config.yaml
d_expert: 480
moe_layers: [0, 1, 2, 3, 4, 5, 6, 7, 8, 9, 10]
routed_scale: 1.0
init_std_router: 0.0112
lr_router: 0.000889
norm_eps: 1e-06
beta1: 0.95
batch_tokens: 65536
train_tokens: 399500000
dataset: "wikipedia_en"
Below are experts of layer 2 (counted from 0) of a mixture-of-experts language model. Rows are named router (the router's row for the expert), gate (a neuron's input weights, with its number), up (a neuron's input weights, with its number), down (a neuron's output weights, with its number) and show model dimensions 0-191. Each number is 128 + 32 x the weight over its row's rms, rounded and kept within 0 to 255. Numbers have three digits each.
After each expert's rows: a language model's description of what the expert responds to. This comes from a sample of Wikipedia text that the model never trained on.

# expert 14
router:045162155131098133101120144145129086124046064074108135105167163172136176087175140148140122118148107055135141140130076065158157131102132178095093161108121195123140060113097095198134150112154111075113130123129108147180121100152173102133089104125108134160127145128117083132057090159161117118119169152175128126096129143121106071137122126104118072115111115130100162163103124118094164112158133166124088104147174118071151134115121141120156119084158137182090167157143156069122114110170176149186081164146076151115143183106117127130167158092120178160139148163170190137168186107110108189
gate0:100161089086120115136136142127124157112140143136136090090166169072141140161138073114130120120147131097167103114150149054134187163171133114165164094080109126198192158122108234151083122079154145148118146140110112151095168179125089144073098211132118132097105174135067141141125130122126202100146184131140102092164135160128099119137114189160120124143124082080188114149136086091115081113154097169126142124079110166136097133153131113200082155093111077116101204099077094163148113148121106199108139093134085132164109169101176079147157147097120157141168161117116114120141126099103151136
up0:057116148191096115139120136151125058158127158150185106067140146105132169113101147161129165116143125131178153146070146117149126083150115105178152174120108140129134091117143099143054134085181124087103145110120105134168126156175108136102152090153100195176144153138106129153135143127138070147142085148182157133149115115159075120109111114133162149130204130061142161087210126153110187105196072169127088071106091103093053126140153170134122146110164166107131161146123135121143112109164199121086152113107139086160110155159166136097163122205101099132136139094177086129137133145163063146
down0:197142164083153108182123175109127173150108077169089134114142120098202110150116143100178174130091128106103033141133093143112148134198106094099106134170185120115084152188140127138089148135171075137132111123176191075169159130142111124172121136220116145126114135112098102111207072149126131169098114169140103103146070093158115164170129097131166134128162122105108149153124156178124128095219160100118127082125142156127140087089105121112122141144154134093073091132070108165098133128106141097104082167088181124148209133087099124096119136113136139095157107104087120110124086120127109143
Description: Infobox list punctuation. Colons, hyphens and line breaks in infobox-style key–value lists, including field names like Born, Died, Coordinates, and coordinate separators.

# expert 13
router:149133122103097122147137190089075149121178124156124152083103105144122134098141111168150155133179145107157158134097167105162096132089190095092122096143058087119202187101113135114131081097171089153184078146097130118151128121104107150131116127108172153089126162066125170194142118123113115113077116134161144085139115141090164125130142135151101216116095135172169105151130140058187135178127177067116115110111156141085081103140083082159123165129114132104107078152132065110189097086118065139137092143111117076153098069094130123146187139108139109181147100103120123048143178147137147118
gate0:127067099137134141108095165173114137130108179105102114130155136067124144119104099151155116075088109188141104177155107116107075139130120124151165151062154088166067133111147119088164124103162107146148123156135116124057095121154126158171137156149118141125191120110147139182097122141092176170120097086137076144126114188165133139090073156101129146157076199191173163134119081119100128115168136121106160139111139134131205101127114131079129137154045105171148074130085179154125133118134094135158087086069082107150155133083154170188159081157130168121117063167133063103101100098088152102
up0:131213126092093152122147123120161132196144121162113074125117110098161148114083136100160116168100156097108211130152082179134101125136139098114150118090104061130142124177100131139156119124076153116151134110159174091078116129199092141127136141121086154154224098103113123161114123145162148145098113115158122118113094119128099144101120118163151145101138099133162159104137140153080106131145094161128135217065120133128040137098183083108082170172128152142163072166139187116081118157093128078141107134085102174168093153094151121102115088121175080149127104132057151144140168173196123081
down0:133056092090138135173164064143154165141147149155100115155130147133110097104085048165203066137152104147094065164145117148147127125138136056158110117108094113147146128068172067134169110088157174178155114108157107122078098145122149111068105148158157177146098184123141146101129096127155136118154126146107136058133158134138145160144113099116150112096116152131067179131085179157107148096109107206147139174104164128164111164221124092125108146152125167103087154158087131137143112142143148060118191176141130149118150142108122103159098091106138086113140132126096174131096057060148122149
Description: Proper-name words, numbers. Words inside titles and institution names (World, City, University of, Records, Film), dollar signs, and number words like two, hundred.

# expert 15
router:126118107123169113139158143160157158105167145143118134070154129174067174129132159101108121115063135142168096164126164097131115078154085095150195071111110160094092123139136187124104149155075134166150129187116180078145088186130104136143131141080181160087116147093125100108162082110111128137134136173185128099092155121140089154161136180175105161106193158137092071059108214131113117085167085135134141123161117121141137142109110091193110124177137133085152148182168095120120114096124141116068163151134185118145066136082155115116143125181143155080124110059123136158071133103105112178
gate0:128140109088158087147146079121136033144133158119194155125143150141140139182106107119112142123073085116086111111132112156139051202081101143128142094086087133111108144067210137124091134101082143114119177091151122121134148086078152075183120088118090097131086223124146116111122137133129120143120129150097140100133074178139118149118111133148143088134150097113117141099121172145132131124127143048185149175042155069127152161137138164104146064128129086135062109144133126108107139115116159153141137092064159099109047147098117139165098128144136110096085142120130132199146160156132059121
up0:116117088140082130116102171126170151153170156094142185144137156167111108065191137130111125142130105141153168090148122109185144125150153139163137119123150104102133102108148172102124136115151144124130178164146113073143145167131072101082130201132172137149129144170130082161122118138128110178120147158099070173170131066112086093100100187123100115132173123116060124149138147168207129111134111144122109123053092171107112117144203213150107137105075158080166162116137051111160164163143149101116119149080129049155093120118117152086167157142122122153190110179137079169143109092106195132
down0:136136145136116151123147170121080138115087103147085109182152101174139080114103087158133122114102190164144159071164178087095107094184077090118164098133115137133121115102089159119081105112101100112150167157106114197145143115132098132079096117146102094140166121110144135162141087117133106103115188151150202142157143186160171135140155185127119157136149079120200123080153138174104139119126123146118121098136114070104138130150129111154058164095100078080136179183079064178074206109119144060091096103136101152163137132123111092138169167053131095104109124121119180102169117115119077171
Description: Articles and determiners. Articles and possessive determiners starting a noun phrase after a verb or preposition: the, a, an, his, her, their.

# expert 12
router:126154130119078097166171138147108118135156085149207147104094138104105137113074097156126138136097134162111140139169168129147147120052116085134105084116156161095120132166074089106077143144128070199103082085035115110121159144164128121109188118078125121065152078165126177099084083102183139167154127161074135131128123130109141138120127123115135124118101088138118142131106117125107138123104093085103140111092095137176131142167093123171121157163157076157140105094111059180124128182136143127077108095186171113172166169144166134158056144097145153163150136130152090122102098063157161033
gate0:162113079125145192119115137118197159130157143170125117108188175131085114171083131174153114180130131121153207168110146085118168127116119083104101191102152174144107141106147171105093097078094112126137204149103158138177108145133112171196149145126075091197160167089092077130119197132115134154108122134159189125135141125163173106102128139140144102139129103108168173165132092156105106161160090156123132175104114096074129154126149145171134171110123131140125154096106148098137160128186131212160173205155115129124130095106112193157089139156179044161133090141148141142119120140146166145
up0:174134128125153135122199140092128077113143153127097133108088108132110090174128140121153183136086140111152107147153130130085139124137099056141162148141107159124073134085224129113119092123146128112104074123116125158142115118084145107135065137185150083142175119162129123163131198101150159160126061148135097107175129083169130102060159076148126145136131072113160094192099112162211071084163087129133103127137115203134145078140156090121167107161108143121200110099133152125082127096137151112131159185140130105129117082111116128114098123158164187158137153080127056125098224143141123138
down0:130194151107145055117115079138117175105082088117136117116174122140114085064107121141124121097152190176070086125097154100085174153125134101104112137142153105145205134052085128125093192148122128112170121151163099068166197154123188118112121155120086121107128159140094134097112121141140074101131112130123101071097094170107160102203131089134151159099160176139092125147129121127096155116097133127091124094116128074156115095159149122176086195158076115150128118156125109116179146142130168153102078136133101163124140123138110133146131116187128195140118088171174201186113103099072074163
Description: Commas and clause openers. Commas, and sentence-initial subordinators or time words (When, In, after, until, while, Despite) opening clauses in narrative prose.

# expert 6
router:115166171084151117111125170113143185112168125073077134101165150144145068159128164133112129128046083163126067083116108176138122115139165180180067077132151179166069156114133144134166153118127141115087089091107103146120107116119121159095121200111109124173152122107076181087171174087127119139153081096169103093122091104177139099112110071094184117135104141078155151131139132157184120143074136121150124148137066158089108161079112152126160157147116143144089092138115144080156106144093081176089170112104080098122103110157084171136118097090119161071125167096191196123135121149105132119
gate0:150101144116138165133139145123142107113120161151160102139195129099124176145155135127138123140144182106045108106135126088114084124117099066108154161123089045099121144103124118112129190141126162136159125091133140112160123160160125092134102120039138134136071161102097172183139108133144191153100122101121116137131153156133131156119094187132150112066123097113157123136166161186119143117168130163123125136061056128106113030183158138091159053111062080093161116084171108115124138141143103076076070136114140115152118125152117191090090096155130119102064107133097118151146187068162167093
up0:099139130122120168155171149147131147048073129171129086132133112125136202138109112106169154130113143142119087139092172135085129113158129143111077202180121106126068108116079087139079192127145094134087145147150098134137114116181129134111130162111143099158129116107136133102097166119096140069174067159155128162109132049187141132157146132135108165127137148116081098093076075118118057096161131187164151161121087095086143123097108132142191171069159147142106140181177163091107098186095107139119167112082097141107140101198158124126141149106155190125143062100111201111148131108159136077
down0:106131075100193099116231104127145091070114104127137112137075116136087160152108125112138112093108137133122152102098133178187133111156057139175129176099099156089111139091116178109083139092133185111063151147184068156120114159134129127150125097167066130082119097147176125091134137140113142159140050172132091158126199119113129064133143111177172138140072194133137129133080107139113109113157169116121081144156101156155152154216065193109138135123118103151119135129177097154154101101121109121140073106143110178139172125165083133116111132116134091179074124098153104139124113166173146140
Description: Sports and table headers. Sports vocabulary (team, League, season, Cup, club) and table header cells or separators in sports statistics and election tables.

# expert 2
router:132149119177121162222089100089134136141102114151082129063153175147115150121146152175119159082137125115086102085066133112118103087102158130100135129133109147172144163103093126168087107089155153112177100052097073174122127109112132182112090144137116107126120128073148123146127117092168089129136130158132133137090073149112174165118065177156159142165121064085152118071164121108141131145149090088133166135091120128130173174146136112153176134106144167131158120206165127126144155136175106170154157162196162137123098080130141087107115071072187141162084116133163076115186087150067182121
gate0:164102140088107204149169166188126127148134133180149101175118117118163103137130158145120129112156136139099112179177094103097126104171123158140123168108085117118150160100144106135157147131114115165180212086148158115091141130127122133141177140186105102152152152176155161108085107164099112109074164056084110129178174108135106180114054129113178089083143138110188087108127101133161154148137179158141159120121097167144122138084111175048131144145107172084054180151175168106109142147115098081141094190124115065087153102149104129134116048137110134144160094162138097085146170132108138091
up0:094097119131118103142132135135148145129115148107128109104166105093082112103116163094184065131114117113130114174084145184169113130118082112141173145156106141179117131170201143142086075132145121074111095177064085168125122150170140111089095101151145167106121100085091130178184159126122131087163146153144094087112067180150146048159098139150121152184147137107143143069148178172109128118090110163130146125157112113170134146158134090165144151083072113166144129117100101127191137142106154133128093132083136056136119117146154169102072155176197122221137144102049126189177158130126107143
down0:141177118117116132188130160135120128158114088116148124134156137092123123153125084110155012096113114079143138138144175114146093108079167145156125150059176107110111097133150130164117107155139142125145121085121139101170072123159125145108106087116171119116149097129118084124200131116082069118133124114148112069172074162103174085090153126107183086166140099087077173187148158029122134114178104109144094057177151142090115112114158109116101124094121145142096127077089118142141126163131185145100108089101090158087107120114140101140058167087168135097100065089125141173180073137107093135
Description: Digits and non-Latin bytes. Digit tokens in tables and dates, opening parentheses before numbers like (18, and byte pieces of Chinese, Japanese or Bengali script.

# expert 11
router:140131155133105153149082114095105160107233146150145166087119148095112160112153116166137130151053111133097123109184177106134084168090096078082103128180116133115138158079134172134108071171148092117107135100121095143148125082147109184043115172160168163128092163122121178115183133195137131105142125186151102122078121161098109093121155164142149130080107078111117133134148159114148128120149074102095111179153086107127139129123112120153151178083139196131136121158177105121139137155161081055142095205082103108116083106097144117095126175121066177109057164121128094120129153167133143158
gate0:149141144115079143137174119145131123101091087171077116185091131108160122138096188090069132159148094161152199102160096124074154148182130117118170147160184119154119115117071090113109146109127091178103149167149114077137188128126086081159126105102072077107208123059167162130120148141116099142130171149070078178117188092104151113138134104104124144123129126150147144128056169143178180148147114121167110122164124142175162117148133051065157148142149133180119167132133141152100093110089123106139138109159118154132111127115163128098156108122107101118083041158135140109156103157102048071
up0:079112110111116167103156167115114022144108135144145193127140121096064136165145190137119145110131115137122078157162096153168169121099149086112127127142123129159125145105171150126102063122077136191150094129141166137106157128146111138164224127114141126133200139102069137140206108088049147121163100163136145109124121124098156162164128109126110135068126130197128188184114086130140135124134077153060130141134147104186135149155138144115092141161126121093141188047098114118101102124140124114071138129108182155142104125161132139145159119119128179134163072115042151167137190103152119108
down0:123122118161071127159089168121161141156143128144119123108116103135147132052124139131075124131165140135107067162094177169145134192108101152140203119100136136196129140068082152103140099092124137142118116135157089150136096128133065143133128130099083170137166150160059086171112082150164150089150096141086172149131156076167179094140098207115115151165130139147113118167116108091090166103177105071134096076101140090121058132105130052153103173093132125129159113109172111131145170132072117095058068079101042099108136121121142110157135089087122114145119118158112139143119051109113159144
Description: Name endings, personal names. Final pieces of surnames and place names, often South Asian or Slavic (Bharat-han, Baklan-ov), plus first names like Edward, Khan, Ryan.

# expert 4
router:195104129171128111114119115165070119124161197138176146112178121128122139181124120165158110191103142124182162165132179141112163144110132101160195130147154110125073089105192149103149178157124102124095119105117184117093168161179139123105204146171117138159119097194165179192175161119067131108143113136081120163163133122188152117072165104162116104199158151165118132186111129179096148098132139138141134082191100147167161092099105108129095070162118124105127137119083163148136170140064167168133141087098128113143153135107154167088172131101128113135107137136107090090055163143131133124
gate0:132127130163056123143205105101161069140129131085132132112102180092113108059121140119124123130144123148138067094139088130056168112113130117151137136122054181104123089127140159144119157169150112112090142128112126111154066142096147080109113114096134156190085130070117094081115110183100152152177118087150115125153142177171151065124125070155124109080144187146106117129149110193149143136116178124149169111090110144125130043110151106133117118139147134077156149131189168150137145189142174127085156194109158117123139101168183120123167065119147201101115179051149133097148157104097134150
up0:197215083136102117121157126107189104170117121149127167167089116123163120140117123126142156099142160124125040128148137166105122112107109151138146167148094164173068123099127129073116139152150108125146172108161107118186089125140129106095135084144117151189137147112162189160093129173140149134200044191085144089118126104117104057132175119185156115142168123135137070138181164137168126204090132179133102159068143124111141103096113088146100133115171158107126141143132166170128067173164145121100141157138139176139175161145145143128044157091141199162136142167151141130158114130091142131
down0:142128097158079124108104132116129153161136110107148141132155137056145078192144134162145180106110151168117112116183118095123095096008178093133093156158147120139111111136155104132084056108137160137149102101164156095147128045174100114118138086146108095129159195120154133173153142177133142088086138136121111150112100127077181095158142117186162150133141161171127106107125129182124104139122139139108087224117166141117179138120105115044152229113105156153119164115136089131153093129090113099078162129140123135126134103154163153129172164156184118166135115086125126104091143082156193149
Description: Conjunctions and word endings. The word and, plus other coordinators and modifiers (or, also, other, many), and suffix pieces like -ed, -ing, -ly, -al.

# expert 0
router:144054101210139133184099125139183102108134149163122095117103138079124109055089157167075082114156108192092096116125127083185114111130082114140136199163111163119162146104096127144076111159115098165163161111145105111158100130102160108110059090102167115106129170160155157114122088149158172159147161156097121056146117188134092147121084080136133123106084114114105123083168170205124111141125091075114125187146158100092074081150119099124159098186058138147075157116143125128126087131183083094156147144146110117133089090104075113116087151090139147128097117149093118144103092155122105130
gate0:115141164118156150160116069083109162076054138058110145179142129184101134097110150127096105139161143145107096103125157089095121115107164144176064134126095137165088166121109142105163163125146120132104116104166158067102084151106046167174140086137146083069158112143103163116068144103115113100111147165188106101187170148102084114153102109088141159115108112202160147101114134180150168160090196109117127131119124210139168151135148131137162166128134162143164155105171147138180130119102176124089134161136184150113116156119134107083119121169144061164111212089115111097145081141143110091
up0:099080134142123134147138114159216124078114079168121122126152135141124189090119140117079144137172172108174130156155132107111067186131137173084107110107100129134105191172122094117176152139107166119102171063149136127134081166198098118145124139173117156095081112101079199135123182101154123137129142163152113151132112162183149099136120131104102144155093188155082149132122175097105167138159140150066149163092149146180178104152155125154180173098152165096125131149088138160146149179120086092140154207135123212169080085100084118122104104182144082095171133120114100119113096144160155099
down0:124136114134166149167147054106163130087094116112090160177111100117103140124121096087095120068125124097099133181125078129125069134126123136132070141150096089151146169137085166111098146100181143131084191098066077104119155191130137104111113145109125192149067188089129093099145083120124167109116145172129037158124104189100126133167144155085090204150073096164074149180180098130085121141134107166121141168079099136098165085155149124113146132142204155126175156150155146091103133161149104084109134114147159149164182095085139173101091103136132137158124141111126137099134147166165157078
Description: Quotes and word-initial pieces. Opening quotation marks and apostrophes before titles, plus first pieces of split words like pe, do, De, Un, Re, Arch.

# expert 7
router:162134070119174161118084128101131108155087128154132133202119127113134154137150145071143137150149143178134148117104186188125202093156157158118145172128119074163161089098150098158159097122113142121159174159153090182064106084161064133172136060149120116153128149132145071137113174144188109107083140134098126163110124151113166144160103144143105092113146133133145114125168085125153094107123152144136114161120137108193102136121144215155099117086164144188156116077130167109119153149141159066170122096078173175151133108193181082101092124105086074076121096145104139133155112153136152034
gate0:103081060121126135136125092101135129115183117066116128173137066153118094140090132146187145073149140146131148128108106089133165092217123168125140144095125135102115073143096152106150088150087145109174159194155096095130096059102114147082205146145130165143139129115079080135163064071082151144144120091133082122047147130094122141138116133227140074173110138109136126116155150101162143191090062073138104173087117140115083128105106134139113096134111114155115148141128118183150160070128127128114096178145165115139148124149152152169087119151083110089122096154145066080140135133125093167
up0:123197141156104089132150187152136151187102178202092136109115143178171126133131156105079112169099113163141111181115120172143087157082154085117157118103143107149145116077126124118111158141148113147111089089111149157150149239107127080162122158101095103133121154084185157164133158146210123071138161142182135106162108091144157111107162139082155114079153149185164123131043067171140132081183195221112146089136164129114158115154139088116108100152118159129144132128144107096118067143104183117112158075133111132112092144082110119094130087150123134105136139115124099161141161092134146100
down0:193112131153087142140130138166078123072151115086140127202100096163106028181124124207153132158114127092179121120101152121169165133137115175152169052119121144101070163146116101167140133095074154089098142155130159133138117173166118128172115109123127115194156121122192113143130156120067177065123088092176182105175107119142148151157106089137090166103106130123151151174139171140149147120124163085116095065136138121109116159131141097114171126174139154157127107097151110137149111116123082114139105093097094086113156157107180109128092156112098112105186148141070140115161098046201134102
Description: Mid-word name fragments. Short letter fragments inside foreign or unusual proper names and words, often in cast or credit lists: Ror-ty, Sto-l-tz, Mal-ta.

# expert 10
router:110102142071118138141168142123158135110099132127098195154133099146207161157121122112124136076094097091086140093173191073164106105069109132083153116155154121124101192134069145182190099132130150115158122117115102130194091155118102177119137143094149157093123155095092112122132127133156073106146094121172128066094128096099142095114156145144173134099120114119110093066109146079061142045156125181085111130105162113176104182103102181139117176072119156051149170167160149106143080160114092145161088129113115133175099111071145112156172079098140134105087132074108128141149134160135087153
gate0:124157192146118058188143088155129099126118107169134103092100119184123106157139106085142138153070106084114095138164107107076106125111095147161154134158158145121151114097132050074125147089171159121125128157109101092154164131185145067164110120158166068111089121161123112079072141132101101110161120110145140151146188103153146140164143125103060138061085153094115126076153093136163201103105083137155109174163125086134076100155131107131099041110158187116182155132145116154088164111052141156132121105097125165141100129071128117118119065170168118165138116135210109110112127142125101145
up0:132113186132166110153149091191088086119170075107086127114163093141141175139129116140083173183135122180099107122108114158167157192094196156096158090199168157148095119088105121138142117128164163177115107069153115133167204120174095049135118096150103114076154144135172162152134107146122124110112134076167131111141113159169119134091173066117130069164134110140133126094125102122125153114089141102102121122129091144104157087073105115105148139133152115130057093099157137139117141131113062109145128086102107140152160075176099140122128177130133172140116104110157102097208053129153040092
down0:126150112115130153112167185129125186137137089082072149121140169106118118115166126176139200161138105183103158142199067132148172182151095110185124195084131136099106205104162145144113090170162166130150124062098088128103089142132103107116123081088111099141138127134181152135140164112101133156118076071076161103158152120094108129104182141154114111101192127131139132149103152150113130101135081141180139118095158076174152088121039127162143123107100146097127103127139146137093120163193130130169105111114072113113209123123112124078162117112089155102169134112022102122133151149113137096
Description: Unit symbols and name fragments. Short unit abbreviations after numbers (m, km, kg, mi), single letters, and fragments of foreign names in tables and lists.

# expert 9
router:147092195088100143088150110123113088085113137148159108154142094098161078169146140108140134150197184159162117156098077134142112114156128155188158127149118097135139126137152162078130153101127110117128148154204138099123119141131108116133156101170155181135133076136123146180143095089094113160160105082099132135145182059159081110093125122060150132148188182117077170133126176119157120157117146099166131092141100164103080110161175098173118143107086140088139092125090086156139105077085143106149115068110159145062175121161072157161145150210120182092177103074093141109110139137151068174
gate0:134155138138174150119129120192091116102139119141157103122127115117147134084114159127121140127077132094128116093130172112150081163178093130160133195180177075173092099120141118101119091105089101116062115114073162140079148155070154141122111169135046167167119092130099157181111159169117141192155147117131137181113027126114106121118164084140143129120159101129099098137130068124141114118101170156185127132119126106148164116117126150110103147111085073152146057146154121153169187149101155116126064123150158087147138108079162059192162077118078116141132172171076088179136174103128145179
up0:131191168170067178148103172139105146152127130119118131130124119116162117133092113156148101158077115124144149084141132107129141116171111118081127169081113089139112100068114186156158156134106082083160140116116108078110145161117172125196112140160091130084175082214115151158152129165150090163082142113115106176212086151158151093172159104148088124153138122132159148148135048142170107127081105194145152165177132115151150116089126147171156113157169144196071139114141152135152162104084148109130108131083144149137121094111190136125213119135149128094111119142120185095063154067157189138
down0:123105137172132148139176076108124166090116136108170149104107119127132135143091151155156118109123123156203157201103087108069129137099119167141154106112110097125056149123174124157071136115096178134157132094164136089150117122093101073131173074144130115168085148143135196109127109100060115132142128162126172188128134091132131089166114173136131127164128138083113168061111110163124163117121108150093125157163103169126172176128117148042102187220150190113158107157122109083092082101076109117110131183133151144108111175157169140134102096125157113178123105166133194111165084110208103144
Description: Abstract common nouns. Abstract or general nouns after articles or possessives, such as work, development, power, control, research, and stems like dis-connect.

# expert 1
router:137189112145173089142162150147173151145114118046076088095076145091118133119149078099112112118126107124101177108140094155075144154148127132156078090137152138103134139196157135115081135150111138101149096145146108150103194086090138155108157150143096114132117106078185193085109185140024198132102104130098100168169134115118152131157197166102106110139136111127153102135126071133099131201091096149124152139099136128144170144100145143078168104125149130090104182037089064110085111129149115179088148133129092108141148107088100173100149147139177130141148166164160090156127095114103163087
gate0:150107113103103136134166132165101096154147134129155128113126146154213134159123082120069104108097129161173107096086138089138191181106160087179153135162122091141152134130116146140111148154121129084123169086140125083024136086158112121187136141070110143122185107165190125108115112092117169167081119165095196149078140163135115159098140101116122154146183114167131131141099098127141192176154141154155159099141169146069140106086169101138175159078108134110135103093109109048102099148210110103115093056110139125097179137062134096092139151121099182092096144094167107143139114105152118154
up0:160100106107198063125101116101117117122049100176174156128138113128137076106139099116122108136137145105141146173142190084125121097149178146058069135119086126086151119113109102124150128090138090125147062110116104160138135107245078116135120069137095146129148182144102168082199102106159178166162131128119149179134139086148152067073108152148141174097104093125114142134139109086084139088115160147161121153122076128160142193144135113092122126119119109123122094150129159133079092070059167127050102100095090132138064118067130145156115141064123124081117089138124151105131103142139115119
down0:114106088174109138135169110166168142141108140098127062133088172133133154084124109107122117116123130178178152181125081129125196130070171068102042081149123085114179126141133136078113128110093119103095151073156116087142132099144141136165125123099167143091191125161140132105151131118090145116092112091131130135127142157108080104151085119127199112109146101165075152130124083137191127162169093076181139173168089208115140142142166135160122160133104124087103176045125114076148192131137149104169116080130146134093153145053107135170146085100093113118138198112177119174150135139153144080
Description: Line breaks, source prepositions. Line breaks ending headings, paragraphs and table rows, plus relational prepositions like from, between, among, across and respectively.

# expert 5
router:130147146133135131065122151111124150155155138118131167130158192110086118139105075092114118159112125139124130164120127092084129150113108126103068165128125093222149181120169155120131092100096125190090089108127121108113061103102155095125058160088065135179112118161133170187119151129078087070110049128132134145139086118154116123137156071177147147102071147097069129114141125067137126113129148164089109090102096164042121096084147097121128174150116126117105051066113076131127127125143106131097122189188121112052090105120067138113143140141159120157110126130114087107144100096166162169
gate0:134155170175143095119187140126091132175064060087138083143057142134096183083164072121106140112125112082151139137191098152144117140140098141123101177143124185143161165189174093133060108119108103169111114154101131113117133129089104099104118195185065154138131121145180132146181144114097114173100135165112159175144118050116209111102132155104094089135104144123130185171113153134115125123147166149154145073123124114105121147073202149150100155158100144159139124087116142131102127168119163145148088131144112172061093171105063119174146115151103124136145134191123126077083083120141093141
up0:107070079120078087139088135140166169073172131127116165114157085148165108146138177132055134172179136154109103124085149105084124086121153177098107073130137131142058083113063126124190136152115134081102171084140119106101135106144163136139114060079176109116137159143109148112116146117169204108194150123131093104113087216144127107137142113160157164106151078157115145106150086069175114126077125138084057152133146114115135125124102116065152118074155171114118179134151127088116190136145056108113133121130126075180151123118187133092080128162127150130095125121120123168141184140163137119
down0:120097093096109157103179128144092132120084123101174141113094136131136084134143141126142126114127113083173131155126200167191108140120137069129071138145092147126159142182145047113080170110135132063127095060105091106136151165091156097101101121200071134166150160123194108106162124099107096145134145141072127147084147091092119175182106133138128101131155153109161159159136065136110129117140147058193158134070160127048126084138168122152082089143109088151149150150137190156087088126112119175103059101109097167105149207150141152144115107142123103133096174115160122110104159162167119156
Description: Passive verbs, plural endings. Past participles after was/were/been (used, held, released, made) and plural or verb -s/-es suffixes (marches, rises, Candidates).

# expert 3
router:135105082162120158149098074105180106211068125081129075140117116170124102108073173141114111151125137103087083124138146081089106106181135176132116150141129101185104128117142053114102124075094198106119129168136143093131121126076147109222118151116074082102141168141161076125044122142083155176101208118141176146118108159122129173184064150115100129175179144167112161123115092120130161104140143150172136151165160077058087143140139151099146114133140096142141166155145172135112170120139168163136123115130103133160156126149155102152078112134129102180131132129101100192115072116139138120
gate0:160134134165079171119130115131099067128161155123210155112142165081088112097185158156141135094120201149144140103140188097117112101188146157171152130173150099111099119195130085183106105093132144081173065121190149120072121160172198146123136148154130114131154087151095105108158164108151114137079070199135103122090084168117098149128145097157159148184141180118158111168125176133099145167147095057178151165100133082150136163156187105103130137155086110108141183179173131124088143121086087135112120142121100131166137139098139152105135128150137087140180120107174155130144068130141098093
up0:176135104125142099186174129106085119119082148114109179121091151149152146160113093126162132116119125098052105103150106119148112125123121175162156136135156104148173152146118096081097089120185112091144165146113127102135146094160161178082126118147120114118124148179071151119142144144160153085108107193150117171160188122133142135122155112058049139166146115139157099173132119120121169155175131074173123133144072190133127124074174138178146192163125151121124209094146195136130122152106057163139125117125136187098140145107063056106127164115128118154108123090166156177130173079158164043
down0:087117161150114069169148146117132169105073091169185095115168121140171087115132135146123179153121125115156114083120166088088168195120176220124131133117092049093131186128125159128129054190164196144132148118080144115143185170114084172158154147156141148141148117169141189124111116126121103129109134130125146146171078144152106152129135126041108137095111117107133152150112056174120102132097116087079166174143121118115132100152074148098083134104132116129174177140195127169166082110110130174150108145101067099118097123128156106143081184093113148159147130178157133135181151105146132170
Description: Hyphens, spaces, brackets. Hyphens inside compounds (pay-per-view, audio-visual), blank table-cell spaces, opening parentheses, and periods in abbreviations like et al., Ph.D.

# expert 8
router:069182121118131173115140150087084190081205138148100156100114129090122133118142135118171123120120117137138152103150143162218093138125094103105146124156102150114106136049079174137154053172124121164115156099107127174186107113157118204000119154124154160087101137106122142128146108149156101143128104148139113073115137167119139113094136142175134187062083096153175113159126141100178099103147094150073083144114084142176126114150109108123154165145085164135096120153140122140121100135153106077143095158167136096117041125098161148104146173071099170123099128151103162090137133124151155138
gate0:129151153129119150145110163112136114090117156089184113183122180125133166098094182153075156152066110109148145206142153088056164148062118218128092159106133127136161135114076116082091134140108129116170197224194180087171156143137095148178137155170090097095135096159152160133149155136073168168131074158095103153089123136136141104141089132155115100133133129126097062165105167103134134140153200107176130112129127123123087124154107110089074153144166149176129157140154135126124091142146112141188160144153130154086127117126126165140191105171079134150136119150097168106136121127182099086
up0:116169102119106187135168104142088159118100177111157107132117199109145163082121209118070161122061117121186183126170155146148124146103087143098088121161128108109124086121131130090148136200144150200179155137159177104183104088157113130144111210104139116116126194129110135114160088076123166115169136170163171118135169090109148085166109094128145144111116114153080132158122169175150103106082105150143127132139056092131100155104092073090096094121110102166094141157176099173119131096114119130120185126141160198065104143116139105082110132149061148109169119110108112151129077127077146149
down0:118139072171136102110128126113110158152132143084117104135094112157125087100150139120140115157143148107148103091073136139217104103064131210110104118106119096159142115117168154154100150178142164134144130139138188090109128097101147223083194069127146171085130060108121095072062106166146100141088097133160110052136118130201131151134179103150204097109117153147135114132116086119074167093098113158131115178141101123188135135141176137154106109052100115131193161096162109108126097101157128132072128175145133133126173074166104143124126154110110096183126145182125169110131132094099134136
Description: Prepositions and proper adjectives. Prepositions in, of, at, for, and nationality or place adjectives (German, Italian, United) that begin noun phrases.